Weights of a small mixture-of-experts language model, trained from scratch on English Wikipedia: 32 experts in each of 13 layers, a variant of SOAP for the experts.
Below are experts of layer 2 (counted from 0) of a mixture-of-experts language model. Rows are named router (the router's row for the expert), gate (a neuron's input weights, with its number), up (a neuron's input weights, with its number), down (a neuron's output weights, with its number) and show model dimensions 0-255. Each number is 500 + 50 x the weight over its row's rms, rounded and kept within 0 to 999. Numbers have three digits each.
Before each expert's rows: "mostly gets" lists some tokens that are sent to it at least half of the time; "comes after" lists some tokens at least twice as common just before its tokens as in all text. This comes from a sample of Wikipedia text that the model never trained on. Tokens count by the router's weight.

# expert 9
mostly gets: " (2011)", " 2–0", " (2010)", " However", " (2012)", " (1996)"
comes after: " |", ".", " (", " \"", ";", " No"
router:523528441441572454527491457571460464505489561497400432461544514478589499519399462471461514479469462526508416454427462547566460520489504423506442551539531601553508581480544597474388569515444425554456474457454568498456470406471444504554599522476515516518479471531575435511470406494439526514525512493513541552479525558451462477618470455483520517518558480533508465480518456491496462524510457404485482512486495582448659555510466577475397509514500464528524476581515518513475538519468491501520566498473434550437520541542500430472557635460489560507487598563506399479461585468503465550521459538492579442487479441543641541411502467555534537518574512566462486539428446557385504534479454497509599488529456373528410490594440469513433465577522414580493479499518484503460538493546506
gate0:507512544510516503427464503512562514526481457490557580440543462460473489530571518502477466562547533627532429476581402524511469552463494463409445520577447415560458528343525536479553504527426501581534563495509349520531520508517471515451460581468480490540586518492478480537534512487508496550438512508504488485501495389514543505497537444429503537549512422511536629410495572449565516571470483537466495504444510492535545531532521522515511547493553576526398480466466466436608430496486468455560543508416578449535601494479469638520499491488500462566508495464549607511440565507553556514445487591528498564544459531499505441395497520372452502573500560514544522526519533476470515557506559540452516469571482510534412540510526395463419457408505573513531414416448422493533540480612516
up0:575459553534461457514525498520504515487469503470422593507426522553447483608566462610506483535438551510556460499491490541529451513471503542524488509476450450479458526511393425509624492561429473532443469441430464482573519398573428530531501476569437500479550493439532406391516567552517399490444566554402461355542512426547460623467475485505528493474477469482501461496577477557490453539490435483502540507491568439612447447490528500437470476484446520516479479540548438463486485493519520463487529484397553495634534472477509509456580492496521494495451442458559570452521590475538492580456412571525456598508502598442466421465496475467411520544477434503420523541504523490540561444418492428444556457566412506460410486547551444443492451426480497480565475432490398493497449497463515
down0:520439464404535567590481574554485511534495465494458525530474612486498567454533444588451518436460505461499496407515444415505459460543394504433566568566495573443588532487536487546482465469468516453510545502457560538378548554471527570416513460463507542508432493608539537514547523540539492500446425464495526501460451471475446431575514455474517514528414503497481542575479602529521486613502514488467478554498472528531512517487487486400547573488510524522445578586441525475505447465471507469495670513379542543561385444395493455517517507403533604599511441501511528557495591514488421464541489595566483444534502452555479553513451444532438523587509474465532465495517533519498460468559590433455511526585512531502514486475597436465499485491453478468401521550458484488408490524431427
gate1:521529527482521468514624501460533507484460444573534636515481456527559433586534552562538555600539491533455537552455495469547475490485489508452620453504451538537520439547526579585593580507460476426480622475473518526444548555520493569491492526469506489436523544512505511481561475499541507518547531620501517557482535473527504564495552590355590432445516565518497438534464459495539558521505566470464530513444497538514542508533517448482594506516464469436501472441464414526525446455506523496552458573561539485462533505459571446537430572593486522509404565363487592487504517414460413503472506524464444414520424473528464509536483395513470484499456516512474457519523545457494514428502539430592368384485466439591582557507530499444439489496600509458503487457500474555547464528593435
up1:545510530504545473513544465600523543426483479584467553503438448538556394476512526516482513571508513511415490554434527473610457484482500506497582457496505538512532441486544558523603597451457491494468645509527549567424549576534545539546479524499527499459568559516529486456508414561518542462550581587478491528427483521536484576473570600358583477463552608548511460510458449465474493480488537520432540535460442572480533480511467454437609455432506462423501487491468420573478554483534532529590402566487521486531507501468523492458411623534531428483418481428516545473491488489523443510492515519490449423466425451492436456527523421523485515480502570530519462514477483437540545442458523376582406402479467422545471534498513466500497446377632459475492476490469467526565484541555447
down1:451468494504436524528576562478571413429445533618451537453456499560437547449511481466480567457509471522535497539445484506505523524532486598419502518525489451562507530513499430466532513523435466535579490504480441529427479403570511513503524479528473530520500507499470479523489597492556432567594404516520390483395435464490517556578429516482374516517477510478593463567415507447529477531465543504623527456538525442574533544528571532498460549561462527527498497395474561509511581531489512571433458526488516541539496574485494455578455507523509477554503531410453497468600501551538525535602513590536507516478505475505379459545385471617520506439491470557505454472568515468431505622461599469364529485535471508482576546527510502609475403529425523473425515521440513551460444455568521
gate2:457455531539442464463497495534603452480568488480585565519531448559519501504481503521442517451533549505526464459489458529565541500504434470541550491576576458484554570510477472582482539513564500347534400464538555485538568551497427467466485504438517518469519401505542449494555424627486437459611516550421578427484615489569493401513393548518469646596514554501540590507544528604563511536505598477424541517440452566536613474494506518441627550470514553468486502489491468501571599522463507415529482522464453496515534493578552571519477460501501525556455437505496542487494544511555485512447469545480532474461468492563478465538489425538553452542577497527493481454478579457452451529527515394415496427484500531595481405473543493419493491545496544565483507560543494592558547538488496
up2:432497516537413437483538564520634539514607444463517491524588414512482546460481519513439515460539483438490418412485435554576498520473420545507490493576520493523567507496512459530508467465547558395468419448579467506537513545499498480464549463469527515552520484490563445565484432638485407434556528515371553470491491483501512403482451476548430571604546547464515604525588559538535499524626514502483538579492531509449520470468523423482619515492555561502563536502572468503575595529507475419516515507504437527512568493539537542512494462507496482552453470492512609499528582497504511599435459482523506436523506493565508465513442503513442465497549530513516526470490537502480475515463454328419450455559451514612398451511503465390472488560475529567472514532453516610558524516526576
down2:545524459549460410478519559528493471495497544593496500476606471535472464585477497583477506504490473469554357522430490407459615506610438582542511500414542522508601450483462541500479569454447443564514545595512588475530538452550455479493518604500565521459523456495508498519512558536504510484486452612450495554531439444506488438466484446489518555501518513535449542540488559521458542508506569490520522483536620567386512557499483489582467449509456459518541538564458459483413510555473547505530497491484500421468516462452498525479595523429576400500491509530488439523494577522556546472463481512507515508548447486448523474556534484441486532464584521463531490588526483495527540491432640444467420475510520558558431491490345593536482606494435571477438539458541509357500497613463603
gate3:415429511507504544454534493534529462566518577557479428516392500463596577606482527514525536477573488543490465437503491551481426518505589579423569480514448386496596515528518398542498478550487537419497530394532486500509394517512545497526432440500496499448497513457496532496482481506538476474521512545540437521509501480415473496584444464502463416447522480514446427460477482514498590581500530387568528623590540415539481521511496409466624393548488557515595539424533498485500516544450488505548530582541528413427542539460535486448503570456480490545407404470427463451509524488486492444414477456406419497456473399455517436483489512479470495533490544522539448574461469503498530483501501492494483513536539517448629369448571541512562515510534436520557539486547458495586525483540390
up3:541499548470470504545495481529446594576449491450545554528437396503534527468500508492531522523507599538517502435514480493474439506541542492520575434486409462396482481523565475487459495504530589508442561577447532440538505349488422481513446494452513438433543441514449518470443437482525504543526453531539488483501569507480518501518490478413460464535569420485415498432555517521538601632550536536483467606538487413493531507528495421490558561538537536498488508539525486576548523548557549417535537458567506484478487486498516519484508516445505487565452389436529439466599470466532561617486525543453450555562537465480444425399450595476544483619576394499579483483551582434540481530622420471463488500467493614517524452422508453446567464386498450482504544460520449418436521494562502
down3:459399482484481489415447384494421555543390525432472542422524551474495472511455588536553489534502562466575497455428505513547493473409516471534585411546539579462465486524432495461527467466428428449561516539513437444468462446504491463423517463452462501422485577448483490448557433458484468514503556588520428566451518495499561472535589515380530561465551509484544511483496502538571573455468546522451480475530553525449457537453423507436487536549492475584497534525502563554475516522450539448499543509472444501480405399528483488487447466451526470484516544489552346476435542483464559411457513425552534616529454535481541524535465429441479519489530388566557491406481478449502482663546443523496547582511517436499509488474426474592478567529416419482548454529497612514497523442452556
gate4:452471522572473550483477491513576535426471533463469484486473564536460544491572582438460442469439508519556464514434490517520463547503511455573526454481520492434547486541586513468453493500480411523543531500472559499429484488531559485560469549512391490467520511567571502543547523581506423419461442568391475485587488540479476545600524522554522424573527492509454482435489503523553539400549468538531512600433544598511515529474659637508518552456493453473509500603517490465447539520447503486420494591524417434432578471430513441385587479514532495507427480474513494421570577501552520523540585486414524493479464487505498465544548431415426495405465573475532551516486491490528562496577399390419477489529513504506504515511492415335509525453420495514460464485423485526453501505442463
up4:409519515542492525495601465495558519415473505457485490556469488578492451490541528448418484453494486512609529496509501505491508462468531490562450442498508484444556424530470481441467533512471451471537556443471536427491497526505585494551436512490465491596519541489555448544521478549505430430422457569430536454581485504497392527526539458573581397585560455520445482477476497518508525479510503487489580576448586552506551453493531584488625563474425556493497521580520534519442595483452470497431464580573488444520566496434496527539574489538506461465493513455517580445548495418546525504588538484394496461552469513527516529499500454392464510439536497494591458485491522476512456461586361383447483408559557489424498506550487476368494567491467562521509363482501500527361518585435413
down4:573570501399444502489511442494448501502552465451534501523416533486478536479449512452554544471456527541485518426497484520493501458458553472543514504374519554440454369567509483593530468483594456411379483490449411434469505521557568542439450481446539525447483487518512493432592488446547544542537551490462547485384541449476463515504544552561487431450508469542453484510559575549517555475476531425428496521490488548408515529508564582481515415478543509555573296496560526426481530493447427560500456529509509550461515478453509417520461556497495598579484509479423500477500527485551581593510515505480535516547354438441514411477443486445560435527469522511470570497472593523469577523460496470522492567473510482507607505525569476469453522486551537443485416513449380452447465533414519

# expert 26
mostly gets: " Total", " Votes", " %", " Number", "Species", " Er"
comes after: " |", " It", "|", " it", ";", " No"
router:506587456448560415472427483599473532471573515468408443476490565499600505565476475437521476545505448490506449456487435486499534504545572461517509566549524516574441597505485559457416481555489405592425472510505498480484554416544489519561561542478477522525491582591543459534492491447411499529540490452459544493457533555443454464589530534465564477480506513499500452567521544566484457535485519429432553472459544531479571554374411454476459443464492449580512522502538539488476540523572474526507553486466378553447539539449522436505510539529563588514524577544452471561478523439518477481476510529502552465556458461536606468399520540586567533534575535469459571520461420573420435558503483523577553490555449370509456488615448441557441583647524417588519486507500468482492474484536496
gate1:538437466500455583434574414479507475479542426537498477524411508498435359451508469500498550557539517504517459466566540615486476430563507410508472395483504551449475484547431522505533502560499494511589475492435460558494522499536575554508508536535476560447511539546466578505481567461501430512484467516460485477557536502499587514564476465632510480484544589468494474514385532530451535531453528570473520469443465432616470499448477337498432396476468468470467460508503414493587546543569516412441449529533553401394412448475454532523505397459537490485615452529501520470522568458497555625515504580508604508487597495473472505509427512498428495481586500494479621591616465508504509507542529455491523496484521517546560475575496497482435541495497550528462581522475521483450561516491504
up1:511505465558445613463482436485578510457518367511487455637460495485436364493522533478488509569522500495604466461580479625556460500554528466475429424516469618345437480560542470433524520579516533564549492501443475540503504496558519471532529575462401557570537552575425521454490540555504463511488469512500459513502488471492586495541534455533536535451501564538425426521374556565435519457470553592486540483519467500555471500495433380510529450431463439465505463488551389493519573493562491387467449517518580483391455434472497459467481449507507480519529362547473451437501527484500549540505476543500562482506576491476475488541469468517488487516556503479482553538636460462547529522562486430467495500519478483537459466521476479468438512513498595485420630454465493496453541527512521
down1:489454553478414526565472402409458509501502493407459454508458525525486546505516433462629439443517458512573481479547558415588539467542518477428508525458584550411566538583539476460454485455494487529503539462409570480558455438401472471547512466509421553505500466472561501481455490472514469560464529383586441518437485514467543519473529571467592462504576493469583497476506533414591516530479486463585493495429543439515575501558441524603482577532569582439520514461517546519421461428575527530447478520532523532553578474571527426499454521415376477463485525486517596478479593536545474617425423552576522502503445503476470523467435472527514506436480516505539497488437379497518529569443440433466545488496516412505534490581406441464501542541518515423489560546442519495520494607499459
gate2:471494536443584406515567547560463502469545566534539632466541440568594536572540429532547508499537410515550507476502434494426511525459461509524537448461549496472535446436578562519487504600515462471492481524517624593509416480649502549496488562425527602500514571564513532444547570381571505413474509453566544521556508532464452584482525497453453401460462514490434487520414468477485466573488563534468467510467511427543450470523526491559486509474453510526570506562526449411482515508546511437470498503443460578498546434514490454552563465474417420490431521501568430514498536508444436582453480474493432593433543548515523517391445433546408464521486531447566552481559519438480425470474511543529472478540443472538512600597527527497513542462585562459483558530508550470467434579430509
up2:473528482444592411489544490528513511493524537534508596429566475577513520565487465525525518498576425519528545485468483483495499535458527480547509474491501526458475405510571589506451490605606429487506507543528624563596416436583543496488435565385549636519488458535505549469477545460559459501439497462525622462541500507516558544463546494454409445505472533482498427500450453466583486557559492464462511450493574420544451452495607487514522486486410506512532529526518515489549575515602480484531527512417437566501507466550519482566604465426353491439516552510574378530542527490493416540470474495550443556470582490465553511425471423510423496508472537448522542523528579443535400495451524527560460498514469485544549592597541507483481511417540549487497565553452559482459406557468478
down2:572449533485591432503507405501514480521481513461561500472421482605513440539508478517511489514434523528448561521462413513428582563566595587490485577480490611443395499531470421490413620514521587535569479496525449496416518452499537573477494496433559488449485570542448492570432434456546434597535447511516424453597489470539528457464424560460458375417539578459464507465494464478480455550499433519515557495495475549573502478486486421565540441445505546517533615435595585502472509464483483535510458412443555467434524543455508518409525468530530536429447443453502428483504527492532503548496537402618499488456554550553501423429469497540511491479480468523547486556522530524463435496590480540504546452566418519506415505509543446533448464568571534590470463464465462456453462494590488
gate3:431500485463441515475456523559473555521487463399454568498384504511499548499495440476481537502542490543438442432480474474543562518503507489504567501514497489454439521502511486551534503525438494522422484478505521551623569459409505494495557519578477480462482575475454487475598532496516592523504488546496451521492585477563497515537435514524550422554591497541460498421527437490487563527488516537492443489528539516500563495512516390464544503484611374507419496417565487481482461556445563532392566482422458421465609400619534483534537442499434552571476467528498515455514537492547517506541469505475388446467579489474481437520493520498414444380581544558495479432584539442541627470423565538576471586489486494464538489452549498607520608458584420522539463535396434433509513432459469
up3:455507549441372449428470552593518559479486453460420511479484427526509593572441475534421501441457461560507488530536497459476493540513580527536521502512427438391410459490430439619485467525464441438477588506479555541636530502497520502486513482534517479395559546572465502478569516509540543534527482579519444546468496507536463538511489492533570515533535499483407474468477427455492590520433497533459467445543498530517511528488512503477504513481547515516427461482539503509455525501468555475484614472497444483493542446561496485570461373509492578629477447489553445492554457512506432496528559499440382503436587460530522469524443582484454531470491598597558437486497550454552586492394516537563562560441497507453447461507576499603537537477577445576497395549428413430535475395503449
down3:579424472552434467541481547538560448487468575500456464501567513460544497533394462491591561426456446458435555498525528499441453502461394473532621519460480522425544563442517442464445541501539507555465494517490596532470513525444417483520542458489560526511588453412466455486480512522410517563410425468521562419459472590552486493512530556506485530513572508455415466452510491528506519427405499400487599528530532620459396573528483533569499468516446548507559560569457483507532469497534417530486601435480613415508465571462472463525478525467458490500426434454501502474506558449518503516425418595528515477580505452484557471524513406551475456509554589448511488545494542517565543504496460516504526377506494455440467628448492441538499540571587566461484496505388482491475463501572568
gate4:565547583540508477462521497503454454557604431457567497686521548575565489518478505518504443458522564559504511384463448447526540484496463524333468396508443489520557546568562461534477462507543445553487533563523526566484526585584512473545551477537563585508542588453505572551533436539514449499599442500503440570447492465443514529531502478461490482471563513461444546541434558514510546410526590643487410540522493493459461602527550450441534492586490453431415461518424475502533490459536483509482537481427517461408513564520584508552415584474519504557500535522510469461493565436524399490489478503542462520470504508517476532458530553438467622470526433436473534404554478569501475534482482540522537530508556532542413498543447475468513516384443499482496457590459523510511435519509551
up4:579528544585462526518571491538485372515599485480558485632503513579516571470435499521547484472530529591528499395489451478524628474504423524411518432488504517477577534573505466524590481490524442595441466553495544539451540538551586496549508542530487597523561578461520582506533470526541458504566422471478423553431427454501504519551455507533513493424515571503483484515494513537517469436552486580461537524485507484517451539492533432461526461599510487409457538539410490527477468476568494514444557455470437476435436622512528454557429514537560445555444475513483453515565508534493432545520470468551439584443510609507492486410508602388520570384471451484521593405456489537468419519529488546559479554538559527532505441491490505511507556452400532495572506573457504494585500418494527
down4:486543521467509409454475487542443531502506478482508438389382486517556460504391490443480563489480548463467539506475524499516453622487504463444503476545436512523537556562522489528498580527537552567458509409462442536550493498503564541469550520427530516509457525536469475417537480416570565535510468508541521502418505463453491465606458544467521392557511385501508474542483564534524453506540434446404447546454510438522455496560558541556495513618425547516538546465504469436452485393575495560495448572507383546494461508504495551390526573613495577518473545483505459443526461454487447572453519591508386519519502460568594513546423403489532487396469574535543493475471501457503503522509463485495457498450508559450434492338459524527432477464405518587512620506482453539412502477500479
gate5:547493533440512472534510532500548512528493427481505491462567539593404453496472492526480501491405576447545497471492509459479439525462498549535561504499455534551451406563489450470431503496481454469498495496519417505450497575525543391454607453488555587498521564419444528492522460450502455474551517490570591495430443463489522471427544541492524524568489539369478511459531484501538607533473491572468499342570504433492455558494520450524498483512529467473519518564464375461530462465497480570558529450492519534524479444632475405495442512481430516481526394508573523547458471561487492521443481492436429595495642477532555449480506534533491507412511497607459449558555472586435582449543563517480422546481500498461517500426472432512602610513531530481589377443587497467392509465511502
up5:574548521446453446539468499443519440534500459516504477439591505562402514404421535542492576447436556497509540464553508483468495498476408497496634553439506530593485409506460417457516489502544525517518464499473491568477523507550520428479601441473591545541553579462463527516466497417471427493522481531604596459421442529582432412494527519490570498471496524381547407450441477486475597575436480560458500361541543479405472582470474391500541456510503468547516513553505424489489448471516469555497548436499527499543494430632409418521412520430448524497566481495516570498475467498547495469479527507470489598497625507516530524493540499485450461411485443570539449503566479587481509474531558505497538548436588427457543485429549507536561565531482508515517426471523568458494505432507490
down5:562487471466489393526329472414560459535496411514519506529521499485497526495570551448406494432537505461410521512515500480538615539596424483487505485522497534535406536553530548488466574535479503558472419561574463505445513453478474460455442445554441569438552483470571380601618452515527554442495518504527512476522491516556449488467423494506498475546466546511461514468531513481592446477479534498524669490519587568488487448453530517548512486535560479459441537494470450518548495561587546540554542491407475651504527460497486464480456432509523445448512488557467464599479530396465426426522496475464491469563518495487395453451530573470518558511437422550462467475510473558534432507472543415487490537545520463553424522424578362493529531493483537528403470564501510495534540480530421

# expert 28
mostly gets: " by", " By", " ISBN", " CA", " 2017", " Frank"
comes after: " |", "ed", " was", ":", " due", " is"
router:612436497443628478516512561515463487502431484416448502433593531500609508490411443463492509509436504419546437409433509568505480501464545517534481555482582594545452492468494593474534526462571390528513471525477578450487531424471502600470525514512554481537513492506524436516561502547539464515508540491507371489511465579455420382561489534438517492516445451539444477512623450535484492466472507474519500467517582461428565447483542502537469524470600455540496621555478448413548445528537548492397516441459380449476394532434507439506517582442508620551516461531524417505518483518454470496545527542508429471494488434522550527452528478482492458464481620450469446494500420554418443547428518551473508587537496445536443492464471494569482474475433454518537474479432487580432450469500551
gate0:649521537487487534506504506526532552441414521612461542472528512567500479459476436522494543516541516489495507363521448408465427408436393388575425512525491497524487541465589467524505469464514467549538450535536410498508468508538569513476513496504508441532504486508563506440480551466516435663459405532595544504501488509539458593426501465460603518606541542491489487521501580552491551589560459564512479521482498534438480478527533496567451471512470562452437450498470545520558531572412496460533522480622562495515551517469481539442527561558450504434402478572474606491523486508516449469501462510544536427482483475500593483457572508451409493459479549419505569526536502566488450491489570448517437512434593511506489515552517548603462524494454468565575511542545515446608595601550545
up0:667504526455553554509529449498519556520432519599494497474546485532464499438551451503490566494514460463447453434524443456466475491444457440489445489550554507459544548506547488459533514485512420518525389476481482452549505502602580498501525485503485505516491459515534481504457527508590371680464423506572524504565512463470564681405465450396591561587540555467503474458518523555577549523551451580538480498505484574432450490526552516545454433528506552495502465497477540536476535610415539484540466502551561547552467505483580495474565574522437471450343520480479570436547518581577450467489488480524520532443522488535565552466496550443400490473450485488461512564512555496527505470476501444487457558423524516514451437533488495595433571513460471479591493506470540466587570584521520
down0:448573533577511541511576501527367458465526511528590571463537545489515519538534493496488588489538528429563568527458464382596456512452489512451427523448603545482574376547511536561480545571496424541460481501481537489464605498543560571499483520481530498536540575603497526500447549533518443495529424541595441537593517532584482555522492509479569505509470496514565444569419428471469485499531461512517524525588546512408478435490473551518522566555440496483500394544468508520492571539514394535501474409550479475473601500519481425463502492472529526423531533610509481309497492520514515439395477533411525540534513487521558484491486473495537562513451515563423453540469509501432467499464456406539488506506474463568535535539467532608469472479492433494481538576439528524482585612585543
gate1:467479567415509516564425484427469493519596532430505495466574506464494475418517534519463532509435491479566492576548509479437504565454557455511547477504519474417541476509476426490515553499523522531557541505460503535578530564506604519552554460524561478538511504452527503470496523614426431470509532473608469519586500504465505451542531491484455419489421523461538512355474487602543412611448532546594539556471516645430555514476452467495483546500442523472496558373556503468562516517544529441494425499446439493443488561492482457496446468447454503572474557530479605549471553464512519509472452484527415562460414523446469557505469559434525444493484526527556596390489542622594542459547449508536427400599499506545466513433533478475566484522496463481566554509401465423422521443567545
up1:393467620460595526553425446424462475505580629454524538425545501527558424411471508515501542551446474486583492584532532588470449541494572524485540494513520529427507438497460467542477534486530549509548528536478525516501485527482557536564510492503549478605506505521525563464464517619443478406506541451577502460551511530526489446580593478419495459445482537504568499378476474557496439575505569532526498480471446594487568488475480494515545450508415499426489464439513489390571512514497543455530479455420464466556475507499435515430496465477445477573435570554508589520535509431497597503525476524446432531491425474506495599480470605432552451507489505545531559410496541604549507422534477551556450484587536523501464504470539464381497474555512483512598496490419401443371495528535531
down1:534589458506476535450515470549492493529504515408529448526442481506513437469569515446535478539410503493410445532526494465436526499526375569601557433543567524500366408589524523524479455512458492444471581418467523533529570510419482549413526449485468558452432455562457514485577569547524483398612442480427428547477518534419505457441502502466475494524530519398424603486504516470588499428625477515573428432434486606576443469486583471495499513555478513493585468474515501531498458498523508543467482586440579532472409554526607553480485520584504492506493513542517524526409521528490480558512553570432514459423505511496522438476562429450448443493495438512494460408398533459501525565555484513552497597425518553561551486523463482535524481536435447442429537543486510437514460521446539
gate2:438507438512429440517484398413618503537568465403475432573518524556458460532528498468498496490514384472490457438488561406486509533430519495531542476516470429565504445654492554560597396442501518483499592510526523523411530500459494469512492483500498596470485441477570500477512515521530430484478611539444491489557468489572450579463428438466517469504485581536520532396529494609536470510451565485536432440577575582512511538501564452635564432517428445546426455542447459489533464341416500411542510400464372430513488523518493491550467459551484567544496513543496486503513531477570509429478508438489388472529529474500474516479517488492431472471426632498550462498467557580468515515451472537468500414508506469494574476502511500495562484425511455480530561507504485471491514458505494
up2:428565413501456448532522440434603505551519547425485417551592536492520468503443508455438522547494435419512458531562557456452553502454543518552532451493408522534540422629522593495555429448443514521420542514528516484463584482473582426515480538541476519508469433554546460462497523501498470435552577540481433479538437501589410540493493460530522426547445568464475558465509513621577481581467562465559476443542591553529498494516460502623604433519457542558450457544434433484574482361415501419487503424512391455531536487476426432544436478570579549503501498604565574490507466508529474502401552488547480475547500506501468469478565537453391447474459538481545552525487503574462520504421482556505481524543485481497566418512495576493501477488549416490550537529519495520474522518554444
down2:536449577510481420426582454434525415414509499469379555529507546456501489495632477456472483492435413545544510592463447430488529475592488500522562549495562473526497457442442474526560519509488492506551463475562569447443565438583517553452478449463561548598544451565525547561518468488552506516505477517484577453439497517494529527457425480547541526459473497526527451522534504491470483466453552516508491539455435494434467564536553433513485355545470515510491549375472470416510583516502425474531585591479457458507523566502461609482479485592534453574430535574471489513549520473530472541515612481479495557548492589527323411500575570495512495548462536396560511484497451573601560519467483537513505559528531472437487453553540521574545555474440430462462435579551476556470477455458505
gate3:454545525519473580560488530482516483516614442451501509472523561472566538522540475535577493548480512517494430485467449500512467508611534507543541447517465465508509504405564543498575609574550495499479458525607502483467482562562505444532468595468490481482552528511572576541528423520456502535512451433597535584418417512517446446469491509486539481490459488438561396554497468503508451452472515623474511455442468414482458526546415403504524482508507517479511525595546523439466543495559498482524483492513458522535424463413554551653507509505436578462507529412425426548518462547491502537396544488473536544495504557498473498569571516334501448511514443446428443499451505540612531501532574483545596475512533528535539443520475464501468454484569506505527506506393578686482544573464428
up3:512541520417399552496544492580549495526581497469520536527482559521616494463497427502560448475461472533585447505484444541473431539543482468527573444501524486484464493448573485507540584554548564460492420523588539522537438521503570522460476534497504505490567508503585563564538472485444549480510392518517510567416541558507459424475531544491557451466535423416462390537484449521494455505375528553456469514492529406451465524529518478508545547565528477490527504573584490529530536436553473471592508467445463507549415456428507514597472539506449592513517541502450408559501513561540491452388567470512578490521581575474462468541521514401504492529507464440469490468475583502600488487469656497574526518485566541576552475530427512463483469442563492461579492544472566671456559591440458
down3:523490433497446507484436422496432472478606561509551592461491491491498404493461607530436568434491521515514433574498590487532587364543521516467488444447450434488522508515392521515494564540469451633514552455503473503421542549474423500484461494477547487513496481522577451598411514430482558463514471525474576457453514502508453519491508559608523491497477484584574574469467399541485469578509519490484516505490555523470604430491479465419459478542405483534501461473445611614517455538536532517549529456484589520438461505533430530526525582519462562562495452550380507531501555470515461591501478428547473433596489525512522532499537451545595540512445433489568532449446532467369514565466606532549528536468466517571567481458397524556521514434430474495456502495521480495413525518546524
gate4:510462499507549506411461522429485506502510473441485454524519537458534568460474467525537466555541617469441542481521492594577480506480500540470572494496481489395600516577428544344480510346588477498507501386542492405403503482530524552428512475489451550478558496538537512492513533599538404560560481529468473552526578487456569514482516555493550539562449543568425428463477504549533475547550479476435445579560513487514489486541431505582531612437455537424552558570431489489588531529446536455498497523537443504493456471465498479473509447464404491503445495484547483491552444462392449468548453520412427474376560495560559587478471525499494454503528493468525522488575508586527556531509518448511435571479545451455529519487416548517402443396450461555418430447458507464459556536580499
up4:542404451514545524431488502459528473443492418476490476512527507502532515544478560540538496551440563510391480480518575570593466490537574568567524532512481514459513412521447537409481463360575465502543491406468462472441474452520571560416511452507477533528523439627459563496496492590441469481539585540542483480470486485474477412506503470442538517489484554513490518498498539470475561579505482432520412575540525468496500548508432586598510557475495515449513500570468515438573490459410597522568529463438349378431380446506531425483499478508504461528484501534504524536529440469455426453514574549446478543468511490503492542403439465492470501505505494468433552490626512496455527530440523477481414498518555430428471424467428497457450438380433470522402438487437411407451509503536538
down4:495489528397415569607501449552533510560550505555499563477453583565344556560504508430453548478502456494438551451520448516544497549514471499524423521558555562483476522485538500556415469598576529484535408538507500526512534468441415484518512538509569473486502538547442398548537608508456502535479475578529535467479421590477481507479480481459507477393398467532594370438443525389451507431486535497540500522409478537530432593448507457470450485438434479478542471517508540540535492479500532455471485610468524413430566488504534487462521475531453428440508416435475414505553381524399457507471451427517446536448457463516483516488524561505514457504463470515515595485571545503494535517471479574464634470436578461566405489503470477506463462414482434505452421484487486426543454509486475